config.toml
d_shared_expert = 0
n_head = 4
norm = "rmsnorm"
steps = 6461
Below are experts of layer 6 (counted from 0) of a mixture-of-experts language model. Rows are named gate (a neuron's input weights, with its number), up (a neuron's input weights, with its number) and show model dimensions 192-255. Each number is 128 + 24 x the weight over its row's rms, rounded and kept within 0 to 255. Numbers have three digits each.
Before each expert's rows: "gets" lists some tokens that make up at least twice as much of what it gets as of all text. This comes from a sample of Wikipedia text that the model never trained on. Tokens count by the router's weight.

# expert 3
gets: " |", ".", " to", " of", ".\n\n", " with"
gate0:111135148164128100125103170129064152125042133132144155098099125137167146146137145151115110098082192168134096126177136091121114139124167134119121123129187099120132160123113096151093108198127132
up0:125151151118132175154161120149126116129148151177174135111137092070160108131147126165127118198171140108136088123109120125113084127087152141142131126155115110168145127124115117135109123082121106
gate1:122151156086161135138131113115090159096123130078137139136145137077109157110133116121128119140100132115139139126092115131134128132098116143119134099117138131116165111130125122139112151137111114
up1:136169112148149073072142103149105160120128135132155120110140124113130105141140160139119078132114087138090153129136125149161116118123137117088117132132146106117133110122136150141137149118120091
gate2:116109120169122128134109113144111099158111139147118097124115116155134141109127081154178159116155133117142149148079132147155122157143117107157076128126096146133160150073184155135065105118113116
up2:104108156115111141126094141138164105120138145115137089110116107149146141116094160114126103149188095133103138148103101135143193189116105124126128146106090085119128112135143152142139131130091101
gate3:090162157125085126118127127065107097096088121151152145137131130139092135109083140138159117113108142129125128127094127157113137127107116141095111118113119124121125098148134126120088103131146122
up3:094178131129138148130085111126103073063127132159157129137114132143133119127165112155155112125102128168137113141125107146144145143112148136099097129140126142148114117134149148117119133130161117
gate4:112168123135081124128114112154130133124133170151127119101113056166151121128080136092128125151154140115100155127116121086114087169086135148146216133120155144161077123132141087162134094145151150
up4:122113130078135160105135125099116153142154093134133160141178075154091098112130132110091130136100132120194107129120156131119132091181132134120088101096117111125115154133086106109128140077120096
gate5:123150145111095189126129093120140126081079150083104154069119128095141156152126112175131125081158158118135161134154197159128086144136136142143105123065165136112141112093099149108130130102103160
up5:131136111115124106070130127151127126159122129147100141143140165132124175127119162121153114130145134153149156152156098198159133130143130113089121117115140092117104163135131116140144097135119148
gate6:137137210182127151155134133136151132115125146036128117092120087173109098159135142132139141124167161107164136126178124116131107109130135126157147140121154108111156160130127144167119126111137151
up6:155164137142157148115131156124099081143126125132141093153099120141078121107168150117087118130148139096155136151130119102145116108130131121139099122127139112164116127091163063116107103128149118
gate7:143090152133069140129142122129124129142110113138132081093135129147111134128102096158199119120073113142113115138135101125101137154120156133139128119120122131140124102090139126137126145129179178
up7:102158111145125108149141170084122160088123098123118108132124134124136126129112101142117141115136153145130105117131187090163113114102076124100102132136147137086113140175097110082114141123112132
gate8:132144131109133130150138135175155148087127166132146073121168131092147166082115162141127126177112087097104112102123096132104129094109114132079155132137122141149138086128162112132143163133106149
up8:104123122097129132129120078157130160124119140118107113158135130127101138124146155141126118179094143111204088099150118127139121073119094176141121131073135115119128134139129085130126159182110126
gate9:125111128094132138139094133101092140132131130151111158147156158117114150125138139142130121161154095114126137151128146174147139123126126156135092095119152120109087133107128139121097116128171152
up9:135116116143121160106070109191158131119122081128118123098161121127141112134065123140143105146131126125125142118097131136141150124102125117144106136109166140150149084113152157126111114152147153
gate10:153143127121104133127120118123080183105116107132158196072114093139109144109163100145113163102097148112126080165109123095142138128143136110102138123124133132136138122112093124103121187136153113
up10:116161126106152188107122135138089133113160131133130121162174166083124063129139161109159122163103122121104112093100161115119094132143117132119112138116081145155148091074140123107134116123095184
gate11:120116158127100131165069160114097142123177171094121153145153110127130125158104138125147141132155127155136091139153148152142024147167113128125136095107087106133084112158116129159114156147150121
up11:102098101167123107092145121087116163114081128113139123108110131131103150099161132157126126151117150139121134083119153126110124100143175117122183152148121149153136121155104122103121074130136101
gate12:148103118091146127127137138125134111133086155113136132135125113156104103134109088096141099145103107151165126111119167146111079140119133128118127120166125138137081094094106128140096121143155092
up12:114148133117128132132117132138097113125112128119090129135170119141111146133089189105095131133114145131108107146119155100111136137111154124123127118152134129123129154118100167138182152113125146
gate13:109151170124073106135147105158122094127144156092110110099115163059089131157144164109132120154155108143121125106125170126103092160148153165145112102102136121117136146126118120110141123120110131
up13:136151102138118122119176125107084123152139091150070146124148126122087124157083152115123136111109093136138168124117104161159125092119107151075147114138103120112154137123161134109196129148129122
gate14:144145174132128117166117138148109110131121157129143149110139119138123147112080158101111107145165085087124145112114129117117136147142127111131138119109147153113171138101159120171136112120153133
up14:116136139130162129115099098127119103124141116136121108126110163137147166108088112111143109075113146128141147122106073153121136103095140125106126113189092114119152136097125127175131128089126094
gate15:155122108092105122135158128152140158083138114143149146163136128125102122109122145148111133184094143111156140142109149124144148170099138143133108135122129095103127112120130131127120124111141118
up15:128130120148129090138116119142155151124168132165142133135163115119128099086143121133087120133182098125081150139148143161097121157145153103103115131129130129143100098125104117147179116128173161

# expert 1
gets: " the", " |", "\n", "-", "|", " |\n"
gate0:104102118133126082133135145135093115154106141155104146068128152112124210120125051088120130133150158122112155130104138149163109166136135124118101133147161150172104093156120139147115124133128087
up0:118122114149146109121121140112151128131124109135095107111134138148106148099122122092147134072131178113112118206137121160129130084127131102165142143120120131120101164149120125106117146137116124
gate1:081144138143132133153084147114165130127150126120106129115132111134122191134116129138168090141097119117060133146132116124149149137123131116151075106103118131115132167138125177119090123100136110
up1:105130161148085117147139115112167134110134124100128095103112121116139088150115118103131099136138117136156138125140148115122167148106135114126170119112143138113153075121114118163141082141078140
gate2:083131135118138098134098144128089139127154118126146202107112133078123134155124133137093133122128112120082081131148119120125110113149118121122135089105133068128130131125138124135137105108148135
up2:171159163118126120133123132126105137126135109102133163141120136111178143150175077133145141159136146133142106170138100130121141118125078107139134141130133167161130139093116129116152130138143167
gate3:144136112152113136138126124122124121141099129160112072074131107106121127128158163164187099124102138137100163140121125140125157135153101141171130116116167165141175120133143116121147139192124151
up3:141126150086119094127100142164135124116112136165146177139136128141144156110130081138135096176133149106144128110105139158148162157125120107125120125137138130105146167156140167129087143120145085
gate4:144156137134141150149108109100116111164089112098101111135163133111172116146146139114164127131135164143125167121151136135166110167120119121130138102054110129138082129168189083158120087142105148
up4:131116187147121118161103150122127174094084127065165112125133141097108089141140128203100088127113131097114134139107164156117127103119129126143100103094153142123080115108145135137146104111112155
gate5:089139149134129127146172150133171161126160148132146126132148096161187118106144104094153143142149143128139127108143120149079111134140156149097131114159113121137108157062110144111082125134156120
up5:115097139117110114135140111155162154167142131100113110121103152096141124076115140170115167074083073085118173073136132142097135105151103140163112106103118119142111118082138110154106141095083126
gate6:151103128102148127113163107174164140137095091123077161112117113142136119135134117137122181116088089118137180128100123101151119130135124148117163119119158135128144126138163113099143145147157111
up6:130151163135127111109165114168142123119123124112122111134134128126144159112160170118102129119142128103123151129113105086123130122180113156114102131064171144127104129134133091138126138116124132
gate7:109095159142100143154137126111153117135104127160115167105137138141163129041100135172126134160132104172167090079118146133132134133147150126100125111126099119120101083088108124124117152159137149
up7:168142095141159145164132112159145101126135153136136130145112093131109145165161129141170134126143186069093145156141148116125121121128103136135192120171133183117094140174164123144137122125105141
gate8:159131083109135128087127123174119134126121125134147150151127140138104124123178136122131130141116129121175167094125120067153168083122104119153114100087137133142140133139142118152126108138159115
up8:166143081137139155139139131120117158140084099137147117171082124129120118157119111124121122134118122160102139184102152128148137118101143157129187133135141112128175156126097136141170129160077121
gate9:106073132156131116155111142173123217110086085113133092133112100136145159121147094174102097094092142160148194126160144116138107168104127141120127135135101118165116152127124093128150107188183143
up9:102092133150163100117087133163151128133162115084147106140118140164163127133102116076126127116097122137139113109137167111123165128144095102166155149117097161135141128120189134105103151131140133
gate10:124115141112069121124104148113119136110125147101118119129119130115169102151087127139117145134158130113134157136125136152070107150084126132150156128142123144104143086113088143151130133127127144
up10:146121110109133140177127158142106124150159120143130161100159135108074131101104117097146122104144152122155086126145138116100099117138100085113090118163098100058131105128123135115156116121130142
gate11:120157139103115126065114152152136102146127143174126130119140098068134108125137087131119104142149167098129126130109118134140099135164108145132088114135118103160153078137106152085134076135173126
up11:116150128118078146143135154129220097081133085123148110152134134121109130144109115138135103101103114095147175112132097139119139160121162118121106123142138115110139079113119105156110123135121124
gate12:083098178175116131144136176127164131145139107137142163079127151138133152117113148141135137129187125148168119133137090145141136105164104117146113117116182119178139133119142090115094168118126136
up12:104158116188157115183164105130132114110105148121120187127108167168097115145136127086103148091135142114144116138174130115127108153098130133146110147116145130153099127130120114122102115116145099
gate13:137087110133144122108136137129132161139141138153143178097130099190171097075094153131137176118077121121103144113095123119102152111143138119119157135135138123134156147146107112153117138146128141
up13:103106123146136108096104098162150135110155127141140104108108117134161113135123119160096142155105107168091139117143089154126113154122142155111132144156134100132136156141110073161139129152111099
gate14:060108122135141130146113170137116092122165106136098141114143118098098170134146115114100144180129098149144136134133130122112101102133068157154120108163116136169143143124094123143109141134082152
up14:104138143144152097154155150093076136137130118158129103123118096107129140104094116147135151170123135123169116148148093144137102078112152136101109133131095135117165147135131092114089136141175130
gate15:107156105079085101102093146126157154108155178145145113129089129118107122134139129140138115112140112136106102117155127186152121134186097149135134111142106141112144088120130158136133119120161109
up15:151135095128080144124110095147147151144117127140112140136136148126143094132148125129149127136124106118152134132069137138139132122094115112128068135151117098071121108129075120122160104165130132

# expert 5
gets: " ", "1", "2", "0", "9", "3"
gate0:151133104172115130167109141066127136108146103156105141126126124164118106133129182110122144121181098112109140135113152111133111139131102092109132178097125125132120083118149111126143139157108160
up0:110129101134142100123127106124168185117147104143131164102139110139151109146140138132130186097152096128120149153113134140122112103113110136110140135120129157165109106125127114103166139150129145
gate1:141135141120096124094123129088120111124147151129126150136132125133116128126123139121186095152133109132100130153176136122124094110104156066088134147116101114153135110123152104150159096152144096
up1:136137146128124129134162120096132103149155139131146190133146136115144149105088112136136128152122145148141178136140116170134149104137171097106104089157105128137130099130165141132124101125126126
gate2:107107157172137153166104145152099111117100139107116149153090157111145129143098127162110112166149107101149123130145178118139152108121115133176140076138126108082136123123160163124178156116098138
up2:112131131123131139086135097164141136136158140095093122150167084153128115114134118139144151151135170145116109129094098131099089125136129103136117154175069139131142141143142100150155146117093088
gate3:110153128140112090130115148097142120164164139176116136079140128099146135140129121130130102156132140103155165160151098112137096094128139158120123120159126146165066145121130143108126119123159149
up3:129133171130141141107098120147158141097119139084144135164137160138123116140138139088077111142120107125106136110128122132091116089172124148135121149143159122143112136151111152136134138125121116
gate4:074137114127170159135093115133142108147138129109110106124137159132103140103134127119111107126156118111155125132135103156114133140125113140147134123100126143133121138085096165150104137110114155
up4:138103140131158118135137126120138100142158126170110146091190139152130116128131171117118144132106096166128104125125129125123151112124119108123122161110090087107172122139142088153140065153189127
gate5:108168168106114123115154134130163125172162118166140123075174122114105118090140108146126135136166109118175114092130119120113109135140120144114096107146122175140149131102103168123150138098133105
up5:135072105140090164121149108102132117088153159163170168141152110156134125143105137103120135155183148132066138120088144151146136119131170116127151141099119095111144091118093121133153096133119161
gate6:125110146110093141143135139103122132166100142130112103103135089156127150135098146122129081175114136137114118126146179113154163127116081144151092127113130125124112088132122140092109154092126101
up6:154126120113113103121122121146158087148129133181116120085144100123110091104133130093136100147126147136136134155141122124118124112102143112094155117135177109163133156157148157185146112138098108
gate7:139182096136130106132169114051078122141107098119096131122163096118133132119133075153092097142136113100155142098133136117123105131117095152148100148138134151150153121163146094100108151127118132
up7:107143128158104164129118127165135159111133126128157073103151146127125172112139107111135192151138155095126123111150118115104119107138109143110109155101108099137123133142145138094105191145159099
gate8:145124108126128169157169161129122121128110112138081105107167111153129102126126134102142121126132109093125113102137086160134118157094113131152176103122145117125119107162130139098107153105121132
up8:148137112154141127152125111111150076166102133151139160107155111128125134146140142133110140131115141166112131091134130132172100085122134135159134125126113129135139148129155179172107120149119153
gate9:136121135176130111121089186076150101141111153134154115116153085119148116148113150113129085106128144111160117099139147120097147152155124137137118134150123150148108118104176083128129144098110097
up9:135146137142104132121116131156136100203136128154137166110112139099118154180175098118134164134117137130141169107091093133122107101113123125127137090149127119089122111105102160137118123130151137
gate10:104114105123136115120130139128129129153100137108094107154141138097117121104111146109154099110109088176118151138159118165103128123122109096131155108102143121165167111132115139123134152147077146
up10:128123114128113109097120123134125095165121114137183081137092092127125101099158081082108124147141145127142139148154144105125185193133133145113169106162116090123141108110106120146167142105076124
gate11:119106131129132126116120171117178129153133087076125125090129136176132120082073156141077123101134141178127110107114114164133149126133108118152113140159110113110158124125106129138144084108121151
up11:158110141107129127136137145124104148124127126129073150130122128102153143093159091082141139173113100111099141126121134166159101135109194111139128150122129148109154127137149129130093116164124165
gate12:123099106137160101179125112079141125157061156124148114168094136115109105092108173106125130136135089131111120115127158106103137162140093171165152101097130128135122130148071110152111068118102127
up12:155120118173106097065132121164147104139139134080093127128108156102121140123159151145132129090105124150168099133136119111151120163106172109068179161114123146151109102107129136146149154131118131
gate13:125157097126119146121148152130130167123161160148112111153151092167142126190119104133113140136150151092115109116132134139143172129112127109141106118124151131120122137133136149131096171116092147
up13:141141122162100104141137132126104157153144137164102171133131133118107149153159141160129146117083170178096163119123141120114152143127150087091161153144129115163149138116143135102126112113154125
gate14:126120111140127158134110167119136157130163121143149115129096160148124139088174151132144120066115088052109118081153157106093144137156109175130124113160121132127102075140168096131132121113187157
up14:156147152130159140170124130096104110118126139096163127130110154112107122108120142169112114113133104124165134084136100125093072098150122123119129136092104173148137140149083142118121061119136138
gate15:140130130172127141123105158091106109143105103163144128104102151107129162142136104163136137166131105143153108108155078129201103120117148113164166130158149155106155132132143113099121087137152157
up15:131132090166131124127090136127155097114083086149111122151095165150052121118151102103118118120108110121119148157149088132144099120137136096143130143125134134118097140128130109162109111143134157

# expert 2
gets: ",", " and", ")", " was", "\"", "),"
gate0:130137116122135147135145147095127102166150148086132165108083112151116127109159139142102127083104101133122141142059122152134152129117094130134125113119074133128112113134156148124182080157128168
up0:107085136098139111142132100128130142130153135099108130161129169119161110108138125119137130163141132173148066191119109128134125103140123120177110137100138135150132105117114086153112127103132122
gate1:135099107102148110131106126096129138122135146120149125092144126103127163126105110134165126140103174120138152174124102144141124102136129111133143112120102157138100115149107067152128090163131150
up1:129123146128177141132116119131140127119143131159181153095169092115155160137129136146143101161137146109098159150155158142108164151133104127156101140130126152119138093107153117110194122133111101
gate2:121120125106131136133110125153145147121122098112127126131137150166091143130133096126123106129111116115074148109131135105134137170140140156145119127146183135171115130121146094115102095165110136
up2:137100132104158131143123164163161126146144120123111117150151146139152158108094125144130112121136141092128130119130118103155141150143109136129126062124143135134071120136184105126105127165124133
gate3:142168109096149120124164106157140151124101109117134094095141098132147107113157146147102178111091119138140165140076142092134149098132147110107129132100120117165116114191162129148098130158109107
up3:125116118134114140138132101170104203143116121149116126146159121085153144125089177100117107149152138152180140127097154156127103114105115156105128137138138119141145126121059145166114144099131144
gate4:121128140060118142094148140134151140081076119143116110132144121093084116098149125131146093118144119157137104144103126160115104112128128108152177111121130138165134111142098123159167122121150116
up4:170106109101142097144101156097106095111141139097184138141048120132139144145154126139127141133107151138134087133095130134080131102133125157126149126116089143089119092129124152119139099107120152
gate5:123157115173118087150129085115190103100137072116139104099144076136137124083128131099105149148072097121119140132095111124180132129138149172123127127129175112156087163150129105145147146138110106
up5:144092107165128154087131144109139177142136135153107144146101125119124120150114109106068128156119185118132098144159124171096102158138105102113127125116058137113157103141118136111086137135125131
gate6:167144137121124116165085140100109113128142093159112130109101117123135144118159162125152150105081118110138135134160095179086136123154083141098147130133148128104123129121158104121109141114119129
up6:166136112163154113132122127125160101124103097128144165091121111149139126125117121095114170098070147161106133134101171136104130101126138089114147144093124147117127121136130127105156118137094145
gate7:122121134132126097103185160125139117150135155129146167093142086135114119124167124142110145145143161131138088116161120101110163129119111168144116110089102072109110101114121183144165116099156145
up7:092134160106215146134103083155107157141121147106138142127123116124137137115127149133118136112122163135114156101136110126127088109137143138069136112140101097120115151155156118126104121096104046
gate8:096146200115101153159114113091139094095114116117153128150151111138119128119101188152157120097154108112159138153128159074105133173157093140171140101137171169160107122126166116128101139072150135
up8:123137093106133141146133144102125123106162103114108133118104125106095122139144137104111156142152124166114102147122132149121126121118111186132103139125124152110102128174153102145145111119138134
gate9:115150115100107127129098125117147115100072149181109096158108106124093121125131117123116145130148139143117132179136129148095115141111092096107136129127138103145134133127147087164133132166113119
up9:138160120111147124176139128094133183131148140122128159090143150073174127130194116116140134192114095117123120101170061116125117127148173119080138121122137155138120141163171169116117132142163110
gate10:160174078147120130141101173133160120157117123108128135135148151128115143142150144147068136125186112113133125134131118109138142127107133137153133108136141162130128124079135144131168135140155129
up10:123091132160166129073122112134119073125146170157183147129111106102121112114080120111133108082106129133083141170098107097101107157133114110110115174114189108142137111146142116115121085102140116
gate11:083103139135146123140125153107084164122120074139118132131131114121122102134148143132097155113168150122160072157124143170128143158114123168152154126098119098094108163117124117125153148106162125
up11:133147100139115138197149152113163134118109113154125129124102129156128100126090154118117104111135159142120132140115122126159134155096106108118133137143179152130089123138141103166117144154075109
gate12:137092091124127147115142138159117092128120175102108167135148091160154135104124145129113147120138140104126074132117114120151129142082126129141137094095135152127136112114174144117051134147144127
up12:130138127072148160129093140089138137133153082157098133137113109130138118106133131147141173121114090147142110120121093083105159078127144090145164137100119121123121086108173088147158157144144124
gate13:152146094163151099111141100147126128106148117072112136106149114155113146087174082108118096140163081138181118140093132096131087121109116155133135166130138122176113117099158111187087124097111131
up13:105128130137165137145151132152109150104102136146170134154122092104118128118126130129135100136125117136146168115126115115104139142148123103097118133106103101106124102122093169131140118113138113
gate14:114149135153150147202143158161118134141081124121134112147125150106155220153123112130139169131127107108143099147119124107124139160116112138129115114113131136089153130125197170126124204194100133
up14:128112141140126150133100138066086121158134085127120115176135166154127153105140107106125125133139090172144131158084130134157113134108156105092115119142145112116145082128087107077109142060129100
gate15:111184160118137153083159153085187172124106114156111116096106103136117132158127085138166122080127054108143136149189153150157140125119114100152151101140144141083118105116139104136146138133177086
up15:131127149126149116161144139138102160131117134142136162135149106122191163160109128175141165113130161103141127109146119126118105093136148124130100136162110140105132127123098107108109141131162142

# expert 7
gets: "0", "3", "5", "7", "4", "8"
gate0:157092135138149138127169091133092093137122145136115117129147123154136130172159098123168107099149097148115098121111078162137119097157115073142113127095055144115150075140132125144167132139105120
up0:101139162133132122128158103143119133152118113112090100148130103129110163121138089130116149147142123135130151156087105155138131129154111154152160120102110105145157126134126122157160107148122145
gate1:170140115180130129158111103124081124145145149133173124137122091112106116123117121122136148159138114167135099069087134116143105134106124108113174087146096130153136103090110081115120149084125106
up1:118111162120124124118147156097136137084113123113138152135101139167131143086132142129156134126111141125103131152129118102105112163141117142154087109098122122164109136130126150135091116158143113
gate2:117091146087092116105115093125112101129151163147083134111111082139164139114142119124096115105152135145104113145087136126136166112143138143089135122116098143148102138172148163128140112073184092
up2:162082104109162127120145145161116157138099120166153103107156139110157118076138149131100155146095125076108138127144150130129166107115111143127138130171124111117105126095152130148138168189080143
gate3:154118111149183136127153139134134144145132120097125166116167103165136127106173097169132125148106142148139126119096132083132145085153136129159093085098105105119110136076126151166119145123078142
up3:128094125166146116115147117124091131137138137154122116147154140114176118155085138145123125151134125128122092095166114141134111114083122134111078120164129080151134146139126085068097137136107121
gate4:097150150116142105133128152106108069126110139112118139145144140079101183150130146199127113135117129147113144141137117126135140178156110142171096110113130150085110153132095121127094160145127154
up4:119107100143150151153104095129188068142138136100101091165162115166130134139147159108140137149168121127102075114122141162069118126130150081126182141131121206131100101123122151123168148172174143
gate5:151141123105107110137144107107099132108140163073157141139113086088096076130148180130126168120140158123145110150114147133161138099085132144115115094091046094122127134101111151134114161124146132
up5:123139171133127110099135154116131173172152130104129146127149163098146140187084113170118119102134093113113087056169137136107107125129085145127140108174119133131104095162112122088112141132149145
gate6:121111143100143110134144140132096134090077120117147124106152126074121145114138121104096116097176140136094129128125113146112135098123159122084128119123145120138139122172130157143140113104114098
up6:125111121107108105131111111158165107141126069126142134128098163132124076120089102121165104129112112173112124102074051138092086093172103127171126124132139115153124174129131120113109096145089129
gate7:136104157117107100138112146142105108174170141151133154184126119117140165102131194140131141127137143123158091139116142110151086156141114139137123122114133126138147059141129122102082150119138147
up7:090113136128098174128112106109121116133116144156092103154150093144126137139106133084128109145175126060141129075104151115095175120112133117108147133117097128136124115159121133092133136109114110
gate8:138134109139112181163132095138134112124137102171135160104132157139137132145093117164124120123103146159157138131114141151108148137165140129128117112132145110189123123147096118105139126170171128
up8:115133111103084127156110161107143124166115129113128130111136142158111119110157129109119182114155124083136152125120081142109163112132129085156198118123131075117135129129088160170165145118105110
gate9:119123129134103135111174097166137116132130090118114088081163145124138109120122162146112089138148139188100113163119108154144143129080105103101108114124198127103177147146116104152122142096123136
up9:101147158118119113157126102120076178122134105115106121116115096130078107152126145129079151157153114162102164125121122161102113090103114136120124153122122148131138137118121107157123096089158125
gate10:104139118167143141164164125137109151101144132083141132131122124114148110131141115109096146123136098143130118139120096103104143142156143156137136074126145113141099140109128103080099103116149122
up10:117103136100146124163141136134105182131170092130109125106140178113098100159140122140094147122103108116101140108130131127146084129085158091128122106149088130121095158140097144091122142126137200
gate11:106101148128144128130139093124154147132111124157139192106110118117120128106116093115153132067141121145082142120089107133121123127142082088151142119123131103117125138100168160125126193138147142
up11:046142151133135128199103144118131151153128091120176156145129112113132136152134170154133134132127161108160120127115134114152126142133125144118104137140126146128174139163155096118148084122120147
gate12:138095141118114091157094187157088130130128128100163130132165122119126114098112112157172103127181140125154118084113160133148093131123121095130144119140114129182125104146149111145123100099150091
up12:103102147128127110125097104168133128097152089049146095111078117075099086116110110123125125063171098137144126149116150108172092126163154128111115122145079129200142115127190110136143099110152131
gate13:111138111093101104152108117112087120136181113137116150121145151117124131128103103132125128121119150154111119118104142121109098112094107075080152128119122126154106111100118128140115113092172118
up13:092157164153080143165171121119103094165137110168114163151161097148115144085132112124093127148096093156137121121160075129124132150095082105134134115107128125151153126136111156142115127132084119
gate14:134144159155134157130140106152128128134122156162147120135124140123131166161121145113108124142151110127184085104142170106126136141165134135182146115135137119170120137108156104110115114091116090
up14:129137161118126132136102144165156109088112139138134123162136156155136165122147108141122104118145182159144099093109143147140179114140130103131143081159166129148101145118160115150122144132104124
gate15:114120149103084079128115150145129135156131179128141082097127122124145095141116135156114111130130148107131128101095122134106104111137148123106158126146139075126141136129099140142121145175135121
up15:133172124132156120167145130077162091090202136154075136112131130149142151116087129169137161134143100145119106136184136123132139157162109143111150142110118153145126162130119108109176107107138186

# expert 0
gets: " in", " of", " the", " on", " for", "'s"
gate0:169154173132140097096156157166105122128142130099134139104129128116119141071172104111095105155122138177102139118124148143130144085144103140147121124114095111144151136144162139121110143113083136
up0:100098107163102138067125154109127100128146152186134110114134106127137107173125105140141099095150150149123131098136111090140175184143143151111121117102126166197130143167137122119095128116104130
gate1:136135173074124112085111063130107115168129123145107097118133112129135110110119159125108133114124087125152136153167065138159119178154151097128117116116134093169095115103085135165136152140099161
up1:101139183128103128153134128118095117151125142147138112120181128092118159108090121123147143147175158110117086143123137120109156145138127164113090130150068153119178135112144100141104112161092082
gate2:168096135161079126103110106135118120107142136107104132121133132130147073128175086130128141115151123145141052086108101124091132116153135147123168106088125094110101086076091147134113134121140145
up2:125162155144134109142125115154162118148156101133144121096109139158174104134140075142151135070139126136151168154125153156074158138116127147135106138068145170089144076105102174168125129100150106
gate3:104088133137116095118135147142094151130133146092152101100147113123197134079086167129127122151125133112178164143098126145092153126121092133131110095109096115146150105124144118117102100090111112
up3:128129074165136151134091133154078117148090144120139111153100127125144126142068160154106124160090151125152147120150126142075107095119165142123136120132138167157135122092112120149143086145131168
gate4:120106137114160110101120123128130130154137114147156143112143102167125144093157107181119121138157096122098116119100085126123109157157123139091146123092098113130149137133118126171148104178132135
up4:075143127118104138157148118148119148146125137111147160125164139101138167124127120102096138134132141185189062091126081138137097155092087092095084122140113120106132133139078105115128122108126109
gate5:098128157144097114113126156127116133110111146130103178114158084100120184106119138105123138118151103133139095150135140130163099109113161120113140087079126083123101135104143155136125165066105108
up5:121088132174117094106168164137113165125141139135122125128154093074149154110141128140150160112124095137127113118139130092145130155122130079127148124107116101142123097159126176142141127135146149
gate6:141142164173086106149129162132108136148115071132150123104178159137121135136166069133167165141131122135095133116129161115097170124154091109133111095110142126102112103078125131121130130115166165
up6:123115144117109105078146098122141129090119099154099120127114137105112142107127079129131128093148135124106168147112153119109118129152133130113125140089132117128092089123129145142147102087092135
gate7:199129135159154110083127140162126157154163076113142139110138100145127146140090125134121137128132100114094084148130145107128163118154100134119107100109101137126112157145117108113125116115153164
up7:137132135097143115134126110118140122063140127149144132147109175118145135117117105124114128065122104098145082146131095149127115138129094153153145137095163149152111115131141101144161092098149128
gate8:109125167143130145140097135125106136137107136131153158135078108136111134116090132153116087119122114177139139135158101128100119138101108100113105102096147128111143148159142109157164089143133181
up8:143140072148077158109099121119171113132123139126116144101140123143108124182124108089140170146132129114129124087091153125153114140133155140184172119098131115103110115123109180111118111126102157
gate9:104148147133136090142141113093114120135151088144165188112168106149149115116140137147119144096119090186127175141117123115150130085134117110091152128120117108137105138102104106146131123140160163
up9:157127180101155126104147124164091129134109180128112120152099103126112145165110141122137137173142159130095155113132153135103127146140143152073092097156132130158107191170128129105114194084116148
gate10:108078163162090157113129114155128146119119092068160118131129098142115101131150083144133150165135131144166122125156158151115100121125119149138128127102167148115132092135082099146110121131134081
up10:106144117102094154080148101120153104122135123153131166097121122113111133132092057133123104149139145084162138149093193119118119146080141140095152135137130112126114119136076108130139127152134138
gate11:103090104162104091134100101173113151135112091109119120117152109173105108135149121116130126148159110122140132142125126134116139107143138132175127112123136155140123161135164138140139140074130127
up11:198116130148112151150216131135148114139108124087090132143126114122100152136113174113141154143115089137124161140132157075115159151133103125155107099151159138151130123136099152130148158108090106
gate12:104141173176148168106154163110112103101117124156141112102161160115135132107127138160135100130174102155155146133144106135172120133105135109147120132113108146132122113122117113122110158135151114
up12:167120139155149153146112135128103123141153136121135106106116127143110104071165086164118119118211135144137167104134104131174134146097125136108155138110129117100143089120157157123144149125124099
gate13:140137109111100153105110133151146098133195074134132148118133105098129158132135107150179108148137153125121153149159126139122122182116118129171164105096145195121144123117162089120130098151170104
up13:107140090098119182144130111083122145139114103128082150117093133107156128117154124124097150148049146149100142163127120106089101151150134110141106125125144137086143137143158154119143093140124130
gate14:131137126125098136132119086110139093110125122171099134124123147132161159148117136150163106138149142130167082151119159118108123107116128151117131134118165149124121161058134068132109102143180145
up14:141122151114137127157140120167088110141137097092106155156169108090134151103089144099128146115153139113169107109199137175112105125101100075126134171160162149144118154120115150114166135117115125
gate15:138120169145154134102096111146140124083114116113167170104156120130139096114112106146107133166127122140130158124143165149120112150109087128116126146114161157117118153137112087145127104109187131
up15:054098103150083139133134092127161113149149130142125153125129144153113110166070130093166184171135119146119151139125158112112119115131114106085079127082139065078096160123118100119109135107154113